Weights of a small mixture-of-experts language model, trained from scratch on English Wikipedia.
Size: 13 layers, width 128.
Experts: 96 experts in each of 12 layers, 32 ReGLU neurons an expert, 4 picks a token, a softmax router, a shared expert of 64 neurons.
Below are experts of layer 6 (counted from 0) of a mixture-of-experts language model. Rows are named router (the router's row for the expert), gate (a neuron's input weights, with its number), up (a neuron's input weights, with its number) and show model dimensions 0-127. Each number is 128 + 24 x the weight over its row's rms, rounded and kept within 0 to 255. Numbers have three digits each.
Before each expert's rows: a language model's description of what the expert responds to. This comes from a sample of Wikipedia text that the model never trained on.

# expert 13
Uppercase first letter or piece of a word right after an opening parenthesis, quote, pipe or paragraph break, as in (EMU), "O people, Despite.
router:137094142130086113090112137111103142114124132099173131105102101142151101137131154094078136158173119121126136123121134148151127125115154115094072151149108117124111084127127147136102145129113065069087107098092149182090133147124100125142095109135192099111141117097145128132138164112135112157138147135131129130152152126117108096109111084147130123106122111141127106169112121129133172146152
gate0:153129111164096104135054152143119117151165129147098108158159154129118112153131111135106119139133135154088142151133135120121146110119134104103106116153125113160143127094139142123102135082139113155114157107127122163125131104127159136124131136173107136136116104046133098155152132119126098123155116163104129077119133136113125083099139131152108085120161178127072143154176112139143159112155
up0:089136128106135127158176142163129126115110135126096101151162146120124149095119105141140159129088130121148095086144120130129101111150099106106154120113143160122135127112173116142107113159147143172127096150129079117106137108099104149119167135129111095162145105132122140100140177134137116142144115170125116131143111154149178098152130134153122131214149150153119149111104114109158078173155
gate1:125151136101126130144152120146144138143085113107191137136155133120146102125136064147150110172157138127135107168127112134138119145155123150164094121186153132072154134146131107142119121120132131127176146098143103067158136122134129105142143084150083084136105075126110155155098141094111142149157133131123123122150112117114124112156147144110167108121114150085143089161138118140157104132104
up1:118158152133088122167164113139107165123173132136114148071102112156136123119114122148112115120090137137142100174150066117112144144121133150140190161125139153086118133104117109133170123141130121179100160106116091141114106111127123142147126134060114085146107123121111101131110133149129100141102140099114127114143116162101160152134127109085170149145111182119128120133134101158142105152126
gate2:193112133178112095206156112125126128123129066136133103112152161190114149121098136105085102104133085144114109101139128147135125126155148142118135147105114141143110109093168113146117107125133139128164103108104087093116148146135120114134143149139148163109119134129168122108108117168139184122104114126157170126124130116135112138118132109162096128124118084140161118150113127104088122134153
up2:101133107131115168132134137105140092155122139144163100127075115147096121152135040115099110124116121127131131128148140188119101124115141117107106112146113139096117100086099129106121142126100156115150155152077158101113152137145124139175142121141187091120120115097125143089139111116121134166169145095194114099114135141135136095153128120106112135116112074135110109146132111129146141135115
gate3:149115131086127066193143124109072124149130122132152149119159156115114131119114128144129143127111113157166097134156136145124090136121119124103127127082101104116130134112145115147096158137132121126121119115116163130140100136134138137113124151122129151111124121113094158124135066210169108109094145118196148138110155130133132105089135117148186106162143078137124157138137153129120133094140
up3:146104105117132132119100142132103156113125159107138097109120104189141170106152075149122155110118116113131125121137140138147135120078101113112151151158087146100125132139173125128158122096130163110093138098114107100134159187095141120143116097116143148132124147096106130096153062120114127137106122136082131101106115105153101147107114100169146132106107111119126100113142172135139121057128
gate4:119078131140165128103129125110158128149155160102143108112108161161127117156175042106165104172111127096103180116149123121107132090116099133116121113166126114103142118130137160116114079130128136150110125107135102183127145114121086133115139151154172121112111136164104125145158104138130131103173099118080129150120126151139124118123125129074135142086128111114136113145161132135140155119158
up4:145160128146124137126087099133109121144106129097163129152159133137135068139093117120120116083127131105129138082123122150109127135117127133106154117122124107153109152116117125126141116105145132124150169191177116122148123131128121153112125144092132148096150175072132143075168069101107143123124094106140113125140130137163117107144122132179162109178110112085180119122151131153129139098164
gate5:094116139170083137136114127130108128103121133139099104123173089155155112137113137136121143174066150108138134138139119117118114130127123126138141135116086137128109114163128153175151141126100113120089080104130142126090133144143147150106122104079150075130142143170131127104092102142136093156153134142137126120110115112099082108181101134102109134193133106103095088179121115122128098146129
up5:085133141149126122124137160122109188121155144099110120120110144144106140113174163101141141135135116073148136115125070153138140133116105112095145128144100160166161104129158102120133118144145153171104114128136117133161109155137128134134151094120152076130083133139114173138114135136109098113116152120116136093104132092118109176088098178110138139138140106043108140139113150145130114140140
gate6:128129110085165121120128152105133106121115130107149131101169137182128079110099094130091132103180083168089127167099183080152114123136125105100154104158111155143155121140132143132150120128149151136119127142091124149162180164128145117117116132113116138109148088093147108151130166170114162132127148167119100139139124101162120145117150144132150124141140110139148105101107168104122111110096
up6:124154135162140094145089132130103125115129084111113112107125195127106113104104113113085101172131124106108163129141134141142150097148106129069099124108111164146132133153136124094126152138112142147148139084105159127132153155120089138114122115142146186071100090137141119148125143124119127151069165146133101152148139149146160085138136165150120128130100122133124080099090119120113146148154
gate7:126102159105112082153123118120162139091135128098137136157084077145151134155137121098137142111071115115126101141136059138138118133123133103103101119104112160093116121103160159123135110128086106105071147106148150175122140129109065113122094111135142163174141147108132122143153163137133094123138128142082145090123123101149125150113122106130154111065140093118130104122124147133118124142138
up7:145108118165132091153144160128128108162150156113184151130106167125143070144127091113078140125097128075134131126160146122136126121119059105122124089146115125134156136132140152146128112130097111136133094135088164133117145132143133121136154086115068115098121148132155118162117134130111182130160167156150119123079129101165107095131132094107138101101155105130153129119140154126113106141117
gate8:148113123094117127086131138095135099100090140136095137136183142126152103148112185147102121155138138091108122158138126142131155115136143144183148103168117140159130112112137152147139074104130169090142117134101118167113171132117125083162145098167176162147123106130152127179153148162115143157136141112130104143137134118109113128126123132100101122114135140094122114143140091080149153122086
up8:152121121125190123117120100145140130141159181161096120113110104077095105138147088093185139155131114127126134145127119118116133128123112121106158162082121110171139119106146113114119113125140161164112119124130134104182082082129117162139142192110125099118131144132110146127109106123110109051141135153130164143106128117137119128087108109131137136154130108120125122162142123166112087110094
gate9:137124118102143137152063084145111141119095159140139147113168118119112105136080113144139138149133150089153112170124142118163167172131097118099144143083135153162143128130129120123110130096166119104181165093132129126149125109109153125128146110138120121128124127093170127161146099118152083095072145113119112161125128092163115142150115113074145102088091118116171114113145126129146143123124
up9:167165149173135099153116123111142125131125115146164175132088153155111156106115105123107131140163126125159122145137105136171123121126178157209141122098106093131115117098134140124126113132138088089112112146212135126134132138111085129113121136110106113143133102112099143065137131123154128141131164116127095111152136107160126109117124142098101148113125089071128136123136092114122113123141
gate10:147111123117104130121115149130184152118108105143129098150145145153130125072119128155136102109142135154161114143109164142150111157130168138132136165159137154089112148159105160150094143145132146082127131122147139091144136123121161157126160130155178072140140184112093141077117141131135125121172163160124126116118146114145127117101119098178140145134107128078141127128169166141121103124085
up10:142117114117085142136079171167092136109123177097143150139124114084124161120175059101151130156111162122147130135128137122170129135123130130161129167146102092126123128119116158135143131124129129137138123101157139143124143179107171125142069151132162102143111106122098092144130106142079163133142143079167168130121134148130138146156119166158103142121147133137117129130144108105078134109120
gate11:129146107133142168141143109155104122171153088134137132126124146095126127100117122141134136088144088134155126119094083095096122131129108147156134128138110125097123136124124152131103141144125125116109097072148130148141100089142121137118137101121112134095165097176117117090115179121123159121145129133169131119152147144079098190216129126131120119088122140109116139133121109122200124101117
up11:122123124084117134171124165136128140155098141153098124108113102159117128158119135130083132117078104109109154113096163135140090119109157133128114095142154116151136131139144136127126121137136156122117118115147136140164176155125152154154070129121114105109119146108098075106133154150116140129122139099107153157118124120139155080087137149199151122083122154099099096139149125148056107115146
gate12:136165141140139156099088131123145148143155180107114149137138123152121138082142112114083150112140148142119134149142143073154119141122106138105126122144106155107110133149107152128126120096111111110134094119133119097137096123125117087177110137093164093109067103105128100123085142105151115134127135142127149141151136095147115100189106091103124127108066117118176164143140148175109149165130
up12:125133104108144146140100115126120145143120105131106081159131127128144110117090153156118149127094122151137157115153149166143109126152142136069139169102162163152126113134122097127113128143109094134163114131110171078116168077171145110180170116102140141101129145135157107129099126120150121098124165140123114163113120107099137104163173110103151118108123122116130175074134143089109098117095
gate13:124142143154181144167123103160156150116136137147117132149170155100117121141107171107129092122111109138138107141136105108121119137117169126067137098087119131144120123124130121145126134119114133171092152053138121201138124136125100160089162184113135147137132107142169133171171149157140144156141102100170140130132156152140148132113136112142125122118120124128091136145148132116110154080140
up13:161145114075147138185050154120176138124117132130152108114119147123112109128108148131140108145131133151132111171100124078125160109124120118123139151115114144116119111143140134124123078155110121170172112137127142127159164142141174142105138152132149127114140151128103116118130089147104199104095106129127112132125172155184120114176120120095105120129142094138135131124094135164091148149116
gate14:107144121134142124112130165137148123139130117138150136076077143167109109135109138088136140087146123172126120111157141136105146120131158125125126083132132155125122151146077103132156138141094110175084111119101119106159154075144122104161129130121147131115162091157150137146180110149091104115125117139140104116125125139099163081146139145156174138143102129105086116160095113189102150127107
up14:130120132137108117153136136127168115111109120137130114154169144124145133131080112111142097053110113141123138116127116124123147135164145152097141120164121098146117151150150149132088136089175124153127118132112116090109142153106152129155112143094097092127201158084104113109163122125135079173174100083085113136129139133149141143107119164164169109142132130155107142111118141152132149104103
gate15:117092119154120159083117153143169145088128115112114148125127123088126131126129119147130103134127156100100141119102131142137116128118134160101182110114135121080146139117095136145125162172115147142131141087122130155119110080156110127115161155101126142094108138154105108126105062143157114088140105122106102123126158119147121132127120150106159137070117147074182166107115133120125126054126
up15:129164111133154078124156132145177115079148107139112119084151154142093151119159143138111180142124120091136126156112111137108087148151152127135120120119104082163129172102161179135115136152115117159167129124132088109117131145104170150099152115140150108146123119174127121163089123128136163127106143116055136127125117124110114137093157126162158125111138112105126082087141124133116139130131
gate16:130050109169119118162055107119110129135136141120165138146139151088115125137162113112211078172127164109131124121106137120138136088157109113125114146129136110139113156089104146104138150118151158160115168122126136136080112129114141135134130148145135155107152105118146156100120106118156104130154169186101122129111110140146149120145117131105128127134119180110139115135120144111117118108094
up16:120136157173125110147103150127131086109100105135129165110126071098129104181154139131116134124119196114130154108111129097130124134153128144109119109114125142158146114114100138146144176145125121112147125131133159068118123131096099111122113141148122101141166150040117110162137122086153143096112135183166115121140163115139144176114139147174123124130132128154114128146150154125138104119153

# expert 38
Paragraph breaks before wiki headings, == markers, table row ends, and Latin species-name endings like -ica, -iana in taxonomic lists.
router:137095146173102123118107143107098147122162132123128139121128080118128128110153146097103116134157107163138149129095149161144141134097163094092091146112159069150101114148096121132090126125106102100091122159118152151143137147123116144164080138127152098130127115129119159106094138071166147155088126140148111122149144161094088096066106120157154147104142137128144108117122128161147141138148
gate0:099158137126103140168155136130114087118158116128126160111069128135171119142118107097141173129117155144125125136145154124134146109152128120174128151121123165150091139098103147113115162109188130144148154090080139134073125147092114147130142130130140141104104175136098132103080152142109194138109112136125114127131119149125122125146092128122098150097096121168160132151084117117171115134150
up0:130133106140133120144123086165135137149108129104116119145115155117102117155140160131101149139062126111148100138130152151130136143103143129130101090122124109118108150163152150101099159123188123152168107088107139130142151186140164064118142130169103116133161127109149102115125144159106058168124124127142120164145145154139112129142165180134091126104085104139120140153117132116137137100129
gate1:125108116142131144128124153134162120171164087137111085145115088161110129154140097128134115121138109150105119113121130156170130137114144096148140165121137138097124107171091111114111125199069115122123146087123135080118115129146110114124130164125134144137092148117083175127115065138092109122196157127155119122153141155121096166128094100125125127145129159126121125106092125128133132091128
up1:132084136136113126123120162081117108154118125129136133123134104154111156157159134140160086130109077186123108141106120122106141160123160135138122102147116087130115144105128154116077156138161077129100067112143125131130122118123126054118137130115133114092154099082088121156145117106134165146113138096108101106083115095143111152140122179111135130161142150116166139138136116132120085123127
gate2:076097111113142126126130165136133156127158123117142125132074115152120075104162107126158111103106118133117161146141137184107133139153088120153088133114131175119102128174118131092101123125112143145152095120128205142156150142146145121100149153142135105120123122143115154077136084115118124088103177099085123136124113120075134133117124125126114145097148156154091145135107098115130110131113
up2:129109116126122128150125103126134144137111108106135097114113101129134143152130121120140098143138125128130137128153101156093124131108147100090178122076154132137112121118088095097135151095068114148133159128162068147189096132183108140170150143158125111112101099132125083110166109138114137167087123104116105149130116155115157114145130118101125115137110102177121133127109080094086120106167
gate3:173190133138129106113160131133124150111142106103119165118103132174124135168135160133165139134119109143143109147152112130116152112134119104105162109131078161202160121112098161138149154166145116110173172062119129111118116123137132150142164124172136144122132138179140130132130118096141110135133151108168138150108135100100155146124143118093153124131122103127182155136163154127109136118122
up3:120143158153094101107127122158156140165116132114155138128120093148144138115134124145161103144116040085144103130107130113089162102115147145146116167112127129116097153107136100132175136155121131133137146118105140104104114114151107073100185151128142134157157144129136151114105146088134126118098114158125144152100109103159112092128121173134124086137120143105104109163124095093079125118160
gate4:086100130166131137124122100106140117109106123143127119120136129131131158135097151131088105112115094113156156132086140146152139105105138118139117098125099139140114138103111142070160149137142150146115138117154128123161179202155124148154126136106155143136137116125152120137152163141141113178147137095158099080151119145109119157127172131079083098078083110125111136075120144087139121141117
up4:110132145143122116125117143138110133108149124134089145166138098108152128181137109106120121083071066107101120139116122084105125169149121119138153127172153088134148116160074124113144127152123121139132122133152135153132128152137170128119071146171157117127155157164169114128120113041122124168117130156147130135154130115175114118106137112129150144145126087146124125135125121147134112136174
gate5:140149112134124113133113171129111077095123112056159106086127137128152101096105122152114190150139063151115128161116109145093115133158117129093153103137084124096122133115117102100144130085098129159115144177101160160123129128152108117129123132127146120143125142120115127093134184135098182123113144120173157138152106090120103130140142139156123101143114138139099115119125111112090126131154
up5:125102135102101092113115108107147155159166107068114140132161115144138124173094140094109092083089151123135117139166107148163110141116135142071122165120103106149122125142119092101113106130136115145123114149132182139160147186128151126121161134147120098151129135117125072155138101104101107124125116135123094105140111170137117096150136165105117140140147185161147144122140146120114141088117
gate6:143132115134158147141116123073132136131115146132110101135097137110165118183145136130098127186111132118123134133101100144137110149136095117071127109134147168107140087124079167102135114109152111126154111148130139162135163134110177152090126132127184121110115161101123114104164147139087171134180104111127141145145137168110130138108130145127135139090117161081072126157133162137137128144121
up6:093104141173091096106131148132115128078133119134120139151112118135140133135098165122138142136190156161128077153121150119134159134127108128136106145148128124164146122108129160122076121113142155095095127107127139119135130120156108130125130085100161163117119103195142105104133125120120115096059135140148147110141171110146154099146126088126125128163148091133108127146061106136168104130117
gate7:150136118112112134139103094129068105160098150138091104085089130199130133149108167144078146138138135143122133120114134140139138153138155127092155179132107112168154137137108128109131111123085111133137119119144125123119179171109105112135152133115140089137169096111146108117122161155113138054102098114158143111132123132155123122124118141096113129141132129100111149104081128133134146102073
up7:138115093091144176162119102132099119127114115093105111151114147127110136066133094144133134170139120130081126177151125113147146130128131127090139134134089117118177108146155153095156120123094117176153135138138147128138116125110140109174106151110146148122153121149083158063090150109132154133125113157109149132125132140120086099101106116118158126166129149164140115132085116138157166172132
gate8:157093106123193163128181112139099127132122148106136116097106114113106095097130128119122122103121058113126133111141146143149104132120134126119158137169146120102149101097124113090160114086146133147109121175105154082158160149147127117140139066125141117085130129122111145120075122117114130137117133136144105125106118110153134109080145127159159161154146062101144118130116097100130141116129
up8:104152126164122112113132134145141124150102109101150115122149158140128124154102105102133110112126118081168116122139087100139156140142091096095117071123139119114177118143115121171143141102128130144136172095154152146141124162103149108107162098138112178125169123110117088161145144116136120157101126138113118116087154097101090118141118112156107132097123095131171160103108099077146152160082
gate9:139115149156155084169155100142094105146082146154093158130126107111128136148163117153126117184108164129152150114087126138088125096095143132110117091134128122109139101128120127109088153132155125114120157164085111124120087122141106095119120136131125106157104170175130135161153124169110197137109134110138142110134144139130121105116127115104197139145128156085125120123174135144138122106146
up9:138105115105135100144140174175169128116075109106118119151119133139112129118125143144137144125170133130160097154150136089175115134156092141110140181146191142149139147103159147123144157123098155086117143133110117163114122140109109129136151114174085135155165121146101131139134184143159101122126142108108147094185130127144097125115117083104119153108129107112136144127148152161093136110099
gate10:148125176101151126119135113102141130133151119156123115103122115167132150198125116131141161161124178117124108153139117123121139185157137140159134134114125086095083111174139067144119141128120164138135110157083131125105141134116129134128144154119122087140114120101121168154106123109108113142126172100169176168123141108135104143095112097141154176104085134127161104142107108164134132124112
up10:155105106104118144094143108132134129144129132130110179138116142138108208136109137114151135088151132159114115145157125095149112109120151131143140082119146105121110133125128096111169146118106110129123141112128143131129095165159177170112156187160141163105141147141105105146138165148107172115122081106085123130107136119152098126160133112135128115156100149106160159096149115174178121122100
gate11:127111122144137116154115131133157155118123127104121156184096146126115138114160114090140074129156168158140123145132130190129129143120109126104159100160099095105076124130118135143128142120074140134131150140143171131125128091093145126128099090125111123149120174125110157116111114098146124134155104140138158159115140190154116133131138135129154123056127177103140147135114094085108153163109
up11:115177122126088143131116123164132106138118124151126087125114128162130126108149143111122129117091071133114067176113115121163167135135115135126118146112151161161120111100148125112131078128182114114095113129120159141159108143143115156152090124126144141113106145168131085132148120129145114123100153107114150183129107189154129121116131117128104130120129164174114069133130149113139110149187
gate12:124100127154116126121154106122133144140126155167132143096090122128157126126143130069151117146121109134129120136121155125146152151106115144088126126131116115176137094144213145134138141127112097166114132140131148170145135078124117190135139135151151123137107142131139157174130101142094119093106134120099086115117115194116137150127133132173147166195103101140122120157125123147098096124127
up12:119135099094133138114143093144126086152137115141157087108110139117146166143108146109098136112165117127127140124114114170144105144159177135110139124098141160104153122088142152137124146136078082106133091151135145196114160143131114126149135150100123118113153186168130113139130158123157154105138122127133137146071112157133135160137093149152070129124131127170139178118103126136175112132121
gate13:153131138144156153123132133091106121087116175135131102137117135147132093147192103138104077164144093136136109087091168137118136118124126111100133061121105117131120121144091153132116095123120129131118111122124115132110097119131099101088145144142126088156112153122197122112131125132069148124083130129151138131126171117147146104152148134114132129105100099147130169098138143107114171135076
up13:158121126125131161146146161130102141098109118117101139128154158140141140150087190133140104113139132126114100159150177154099135111122091129128134130152088092113137103074139173107101138165165154131127144144144122105141204119104128121095165090133132146122131109169138154101165154106108138098093127115120141154129156130091110128117151113157148163131100143136097127147112109138099155110079
gate14:153111136115125088100139160110155117129101165131102092133131129161101163071107149064114183119083095106106112128154142119137137100130140120135147146108096114137133089085121137121126123137139098106114093151130112115107129104084117158087149097092144141125119143176133120125143080108164145168122133137181114111130122138135146128136132110154115162181136079152151121135132149137141155159119
up14:135180136107140153133122137136095104114146154129118139173092091138093126112113152124098153131172108123160099138145165148147131113095122135140131160117098103107101157165070140121126147096089174118071115152113154116134101129121173130117119152148126093147133143100169129178108105117146148123125141116100109117145111167165159165107127165106114146147102149100131132082111134153160114125145
gate15:113150133094099132095150157105106101138126142104117121108148156111116118096136121153155119164149081113130127094115162140113125154132157141093145097139078136123104106152129097099117133115119122140147132154160129102098110091117169152167129127130195102154135113123138149125105124165129069129163137170142124101131115125126147167085122154142098143153084141158126105166133183116102106099160
up15:136109148108124132121148124130117139144161091109133157105119163151157142077135146141127109176126139090102117144116104119157104153132130135116102128074123101131114164149090155151104114101140100170110169136084111126120140099115099115138119106123177142177090169126104069106099131171146141139134113118167150141141129153086141163136148148073136130146118102110077120111149131144142149139144
gate16:131136145096132119140138110123101097098125111153115116153141129125106119108132135102123173102162118112102150116167116122112145176140143134152081100115107127132070142151054102141142127094083143154132148172114102087122155141116135104169119118164123089134102100143116147145084155128144154148113137097104138135096147168141092106113143172118149141087151158108120140159136128135124164115083
up16:132096147076120125138100112126119121163149116127133123142140124142128106141137107122157106115111121064133139124178112119106093171106109115117120153195116112144129123110139076158099086110102112119144155089123097158155097091159143118090157101077127084128119131131125129127119112124098137110123134124138141084149137082120147113134086081163097114176137131131113107122129152151096094143147

# expert 25
Opening quotation marks before quoted praise or titles, and capitalized word starts after a pipe or colon, such as The, In, Won, Nominated.
router:135090138121094097090154139112111120120121104094178137078122095141124116121141122104129139163141108132120143118122121132126116140106175116139110131151149086162106104152112129114138133147102077093106100102055163146116138137113113132170105114130165068126166115101162145149129140118152124140101159101139138138150141138125091105099129074164114147087131149133108100168109110136124169124147
gate0:126113139093126137164067111155145145121126144133056120149148106134106131110110136144134115123102090137123159090116143153107107112119112121139139103165136119135125166158096108092176109150121120146160125106086085122102147111129143134127177142102122121128126167134137142093119124178106182107145138126112097137135137094131151120180125090152169133128094139091157145106110105172156126140098
up0:132103116119183138129163106119087114140118115179119134120126109117103157090148133135160139081123143149126132137111091165107116136139158131131152117128176142102148115154152176207100119153129144052118166151111096119139096107121129158152123152118122115093098094120116108112117112148164124108158153136116129140072139144119141134102123101139114145122146139106137165142160141119145174130140
gate1:107168127131185146122114109142123124123155102135124154164175112090140086160125120078139139103158097117133091067144110069087135126127139132114143137127108122159147129165097156105122145128145132104108161100126118120125140121109142132130101136147139136066144166177138115112168158129146084109134109137117159084118128199129126108153135122158125142113119127128116100100136120158095143130127
up1:093136107141124127095204115126121144117134135106149118094106099164060132141087135138108105099143126116118142147111150145115127108123131121093085124101126154131153143129147118135157172111131152083111130132117121138119151130089115135143146091152156151128170138082130164139126137120116126180107201134177110093120131106118118118130126125159169115141116118102145127101174130089119163157134
gate2:118132096149187104104160101132116139111149139149108206158126111132143108145131118115114171160154119152146093117147113143127126138089110127163130164139101125161172097105074105160101130134112139129145135139129142158133084114111145165133139155141137133128119170103104138158111091119131131120137150074094165132102131107122123131131132093088170105134141153086152077109137102139145150143127
up2:120106128099136118125169140126122113111086167158126128088096158077153138132178108141154139105128147118148125148129126162123123134134154134160104142117117139138145112119169138116118125084137153147134078168123164110132142103149146130158119097126121131141100119157143182115150113136116155126158093103129127112160151125151183155122135161077114120140137107186089136147127140103194138081103
gate3:133071116143102101106117087095138081161123141148164126126088134118094143110104100137158100128118103131144135120111167100151100124123125119141181167122098089125132140147135169125085118134115174184139131160111139123127153136128093101121119128105098126131160112109141132126150116117184116135139120131215121155120144119114127090139132153169121123121098134121139148106120132115110096078099
up3:148118146131113141101171111132109115118155090136121141147108163136080121142146090098164119142156136124126134141129129101164087120128161106132089118113093121090123143146128142111057095123133124096125120101118127126104202090106118133104118099128155071133108094144131102147122135116164085117148124158135128189168101121136113141135125132157127125108120148119115088101139119079120161122169
gate4:130091125141123123138131077123134099140152166099140152161186093119113136095091177147146087095139136186164122134144108145106103105132138108067121164097126128168096135137142122157108084166149109126150157090140128115148150138128134159110102141177157099108123154102145139109116133169132129136161152118098122114117133155116109125142128122133155101114140162107122117113148141143122153180100
up4:124142151105132111159139152121133114154135131106144093069102153119123150134083130139127102144099167115139168150131098137115101125148148130095127109103098093153129123110088121142101127104116106151112109121125150138155136152147154078128178135101105128100077131077154136167143179152123123108147109104097157166091119142162120148178142143130131139121184120134112087138119134130110071133108
gate5:095178138129128123186094108134136143170102153135098135126116125128108182092091124113135133116119124183139095091145098079162121088158147129122145087094102125155117096151095095122135103135137099134137140090075144126130112113121153126096118107134168123111094102127083119111132158134147106154118131129117144159096094136136120128095145117138139142117133096146156089134087148124166117161141
up5:091113107131121125160089110131108181102106149099154181147142118127100140130160179127139129134141107191108111104108107153160130131150163123134136118113151129152139110112104065142158133147143143147134153138134113130138145138083133128095140092148124117121144176123144117093150097126122175068119123112172112167135077097157148109153128121147122128167134130143127142104122159113087153116151
gate6:160141130121125140117101149157146156089128089117088130118156140148141142084175112139150100133056116110140098096106095129089124145141143141147114091147157153128147152106115044155122181080120159131164121110117149136162099133150121130127134100103108154127110114166117106169158110139127143160091151114086148106106133122125151129134120131098133136135142123110119129149167138133093118106138
up6:148144122142128148153152096142072141134161166150175104138148121110115117145163089113110136157132113117143116153167078101138132130119113133097100095128184094119160134099132121094107165111113134114127135120148109072109157112097142125146095131164165119117136152103125099072119115134141140165098134168089113120143118125144129147150129155093100101123096095107175142138098124149097102140140
gate7:117144116122156158105145137129127144144148163156111106074117118166092094162135117149107091162100131117120134095169155108143158108110140149143130153125137128101130122098133143124122118146164139144135109097170112137113176137152112134139132135101134138168124090131118106110163091149133119100143165151105162160121137118148128133103098104148127149226138136133095150132168107106186137151108
up7:102118081149163148096125125129120104137169135095119140122174181123122143142134142087109139140141148153148165136098179138131115120147138112146075140123165119130151142163105159121138116088132144110137196146186109147189140095146106160103139106170138164098129152134129157143100112116114143095126164157120130152145108118120131134174102151106139094109116120139115144114093121146127115117130
gate8:129111128126161122215125132130119107156086109129123109082160127144116125111132098082139097084120112147087140106144139138149126156161135132112164112105140118157124127169169111145088131151087137124134158140124123134169171129142161113148126112116135088114109070168130141150153071139169120153091135139141147125133140136101161115154136143109117131108114107115145162177125126120085130130139
up8:117118109114126140095102085165115143131140153148083130152113118135102135151137132143123114132116090126106141162148134132107103106118140114100127143115141152105140155117129170121126150098121134158168173104108139169200167156115113144108098183160154136097146135176139116140140097117159116121120094115120082132121106123142114144038120121140107140148099149090098086113142145120132152120129
gate9:108177134103120133130113115117141131110080096140151163066118133164113128161155153116157108130140136158133136122128116116117108123093115123127109122141088190105115181152123158111155104195134178145145169130184110146124102130097089150127136095153105126105122153127113144115140107128115151135126123172109120119133133148162140102160111141146144142187148116120162145133151132106120118158089
up9:139092132138137140115088101115133104126155119144133128120106127155122093152095126121118150118086102113139107137160118117144142127127101126126084214141121090119123144158175148164080126133144088139134095122105107103123145122118137151147138106124121152135106094135116147148134125199083140098120184091080163129128129128130117126128097126150141142133141162106140140172118144183131132109177
gate10:131137121107093161096155137158125123127126106148140163180123140124091078097130111120164106131083114130144106129103121118128106128099143112103099124120085148132121105115125121114101118135138124104111154105152119098112128084114068106102144136126114100115107131165118114117136119154104134079197152168135131120138119118141131152076123145089167163107173101178131130146132142120148122065117
up10:139123121134119121129103158108156134134148161131111113077114069124117178132123152115104148082137148181128084118165130139122116107121136141112158097131125107162096116130118132115156121151109182156124098155190121156107147143096172159152102097079142111125133131108072122112039131132113138112129126123132138099144125139133136102141121157120126148129126169126146130126137103107126163145137
gate11:126104123132146146142081111143110147152116140119150138139147119158137128125059139144092125136116142117120097131160095128092106126127166148124084127131160145093105159175139111145125144125105101079137110111180173155120103098116133137116156105142084090102154116151091151184144117155108162139083154124119133154169126119153117145122125125143125140105136108097131158140169111126156184113150
up11:111100100156103127130116157114144122133134159109159122131159148119093121173097120114095139094125112103096122149114145109160130130120142115120105121123127127165132117178144189181159165129114132128085030122103181134101124121094145110138128159152138137144152097101151152127149160139135138112095112123131129145125161116162063137143160135135100118133097091124119142116134141142154129132126
gate12:139149143157134133102109075143115114136099111133164137181156112134147135135116129113156125100154101146118114140132158125110115119092134126084102127139157154144164122130075157165140109111117100087140150173099138158118095123125100119113141174106152136123099140139099128159101098075114170184106178102104136103137180121080102119121117152130137090150155129113143140117134131149097142122134
up12:133162151140123077130151091124188133149114143133147131121167136134118122115061143141086154099130163161158105127104104091157121134177120122174140162134112125139151132157089113116119124132125122114173143150135164112139156084129082120103119149129128106110148148146121124153156096112136157087144131092129149130122128077113151137121113077125172135122162131089145107135115084100126145146135
gate13:142123136139155136124126126162142136179089100124142126164155123103120095094118109153116140123174108083139152109128173172126124146151158128117133104157132133125108157096096089137156180099135146123124120115111069109120119151139159107098129116124097145137169115057125118119113155121145116129174123158085153123131118105132109110144126151166161145116125123156156085095140169159118140103153
up13:093125122141169134112111147129136143153145133106115142094132104128132135146112129152184148144113163100126109134134120157101145115156154130134127131151107147115101138124134100130082194163096132115093119134086118125103142086105111133171117074146119117117190104145140137115186162120134144101102160128134114113102139157143099133126149154138126129135096198088144111138123110137143183155098
gate14:100139109128122089111118143121163100150144114100126191157130127159131125138176104122141082120130138135120109165113114176150138089167157131146138171173102130117105149165122137085137142146103115109153129088150119081148149119129141121111139111098110134143127132131137125124119088092133086142082100143141132134146122170160131071193149141169117128120142157140106118130108126093144153107151
up14:096136134142101151080155136109149120107179129122136128161114117127122129127094098120086104071147145118176145120137130085122111136121154127134121141147126107065142139189133119119109107139136129067150104108126156095161130130137099128111144114104164107104167071158124161110117092136095121108096153159144119117107135138148137110146133069129116097146164146105127139119124086112153151127124
gate15:070134130115168100128136104114146119135146119151091110109097109119145079112146129120150136128087155122135121103146136143127116122122144177083132140101112151157151113084130106102121120124111126115174080112131133165151123115127152146109132121152094157092156130088125099155129143114135132143115152104093144126056126108127148191070127138140157147091133142163095159130124103135113160162110
up15:114134134113130184120126059111139156148124157141146124133121123158131097162178122120144086186126114126143147121119152110151124124135095130149130089113137154158138136045132092121127118135124104130088145126162172148124139115133165115110092180104090114118093127117120120138140117172142145100143108131074110103102151133148162133145107140139096086130105108123111138154140171152121117126126
gate16:126128149141124101136115105133122121174146129094090127124105155117119142135145130139133169130114102141121144150097166148111119126117179128130132094134154113103125125163101141128161117126149155146121125132109154202146116105133094126116157164138115172126167136156189138092137178150159202129144183121155103157115144135102117170096125121114147148126098133124122115145150106108094121083150
up16:164132120122106165173127112138123137137156129131093184188131115114127106154128163144177106098124191120144117137113147076131163123130119119100131164098149131119146131158139102101064112119119143127124155125127113159121119132110147144135169131164121115115099121108168122128156140103130173114107105107162125114096150147132123119134074141112137092110089157093180119130103125127121149114167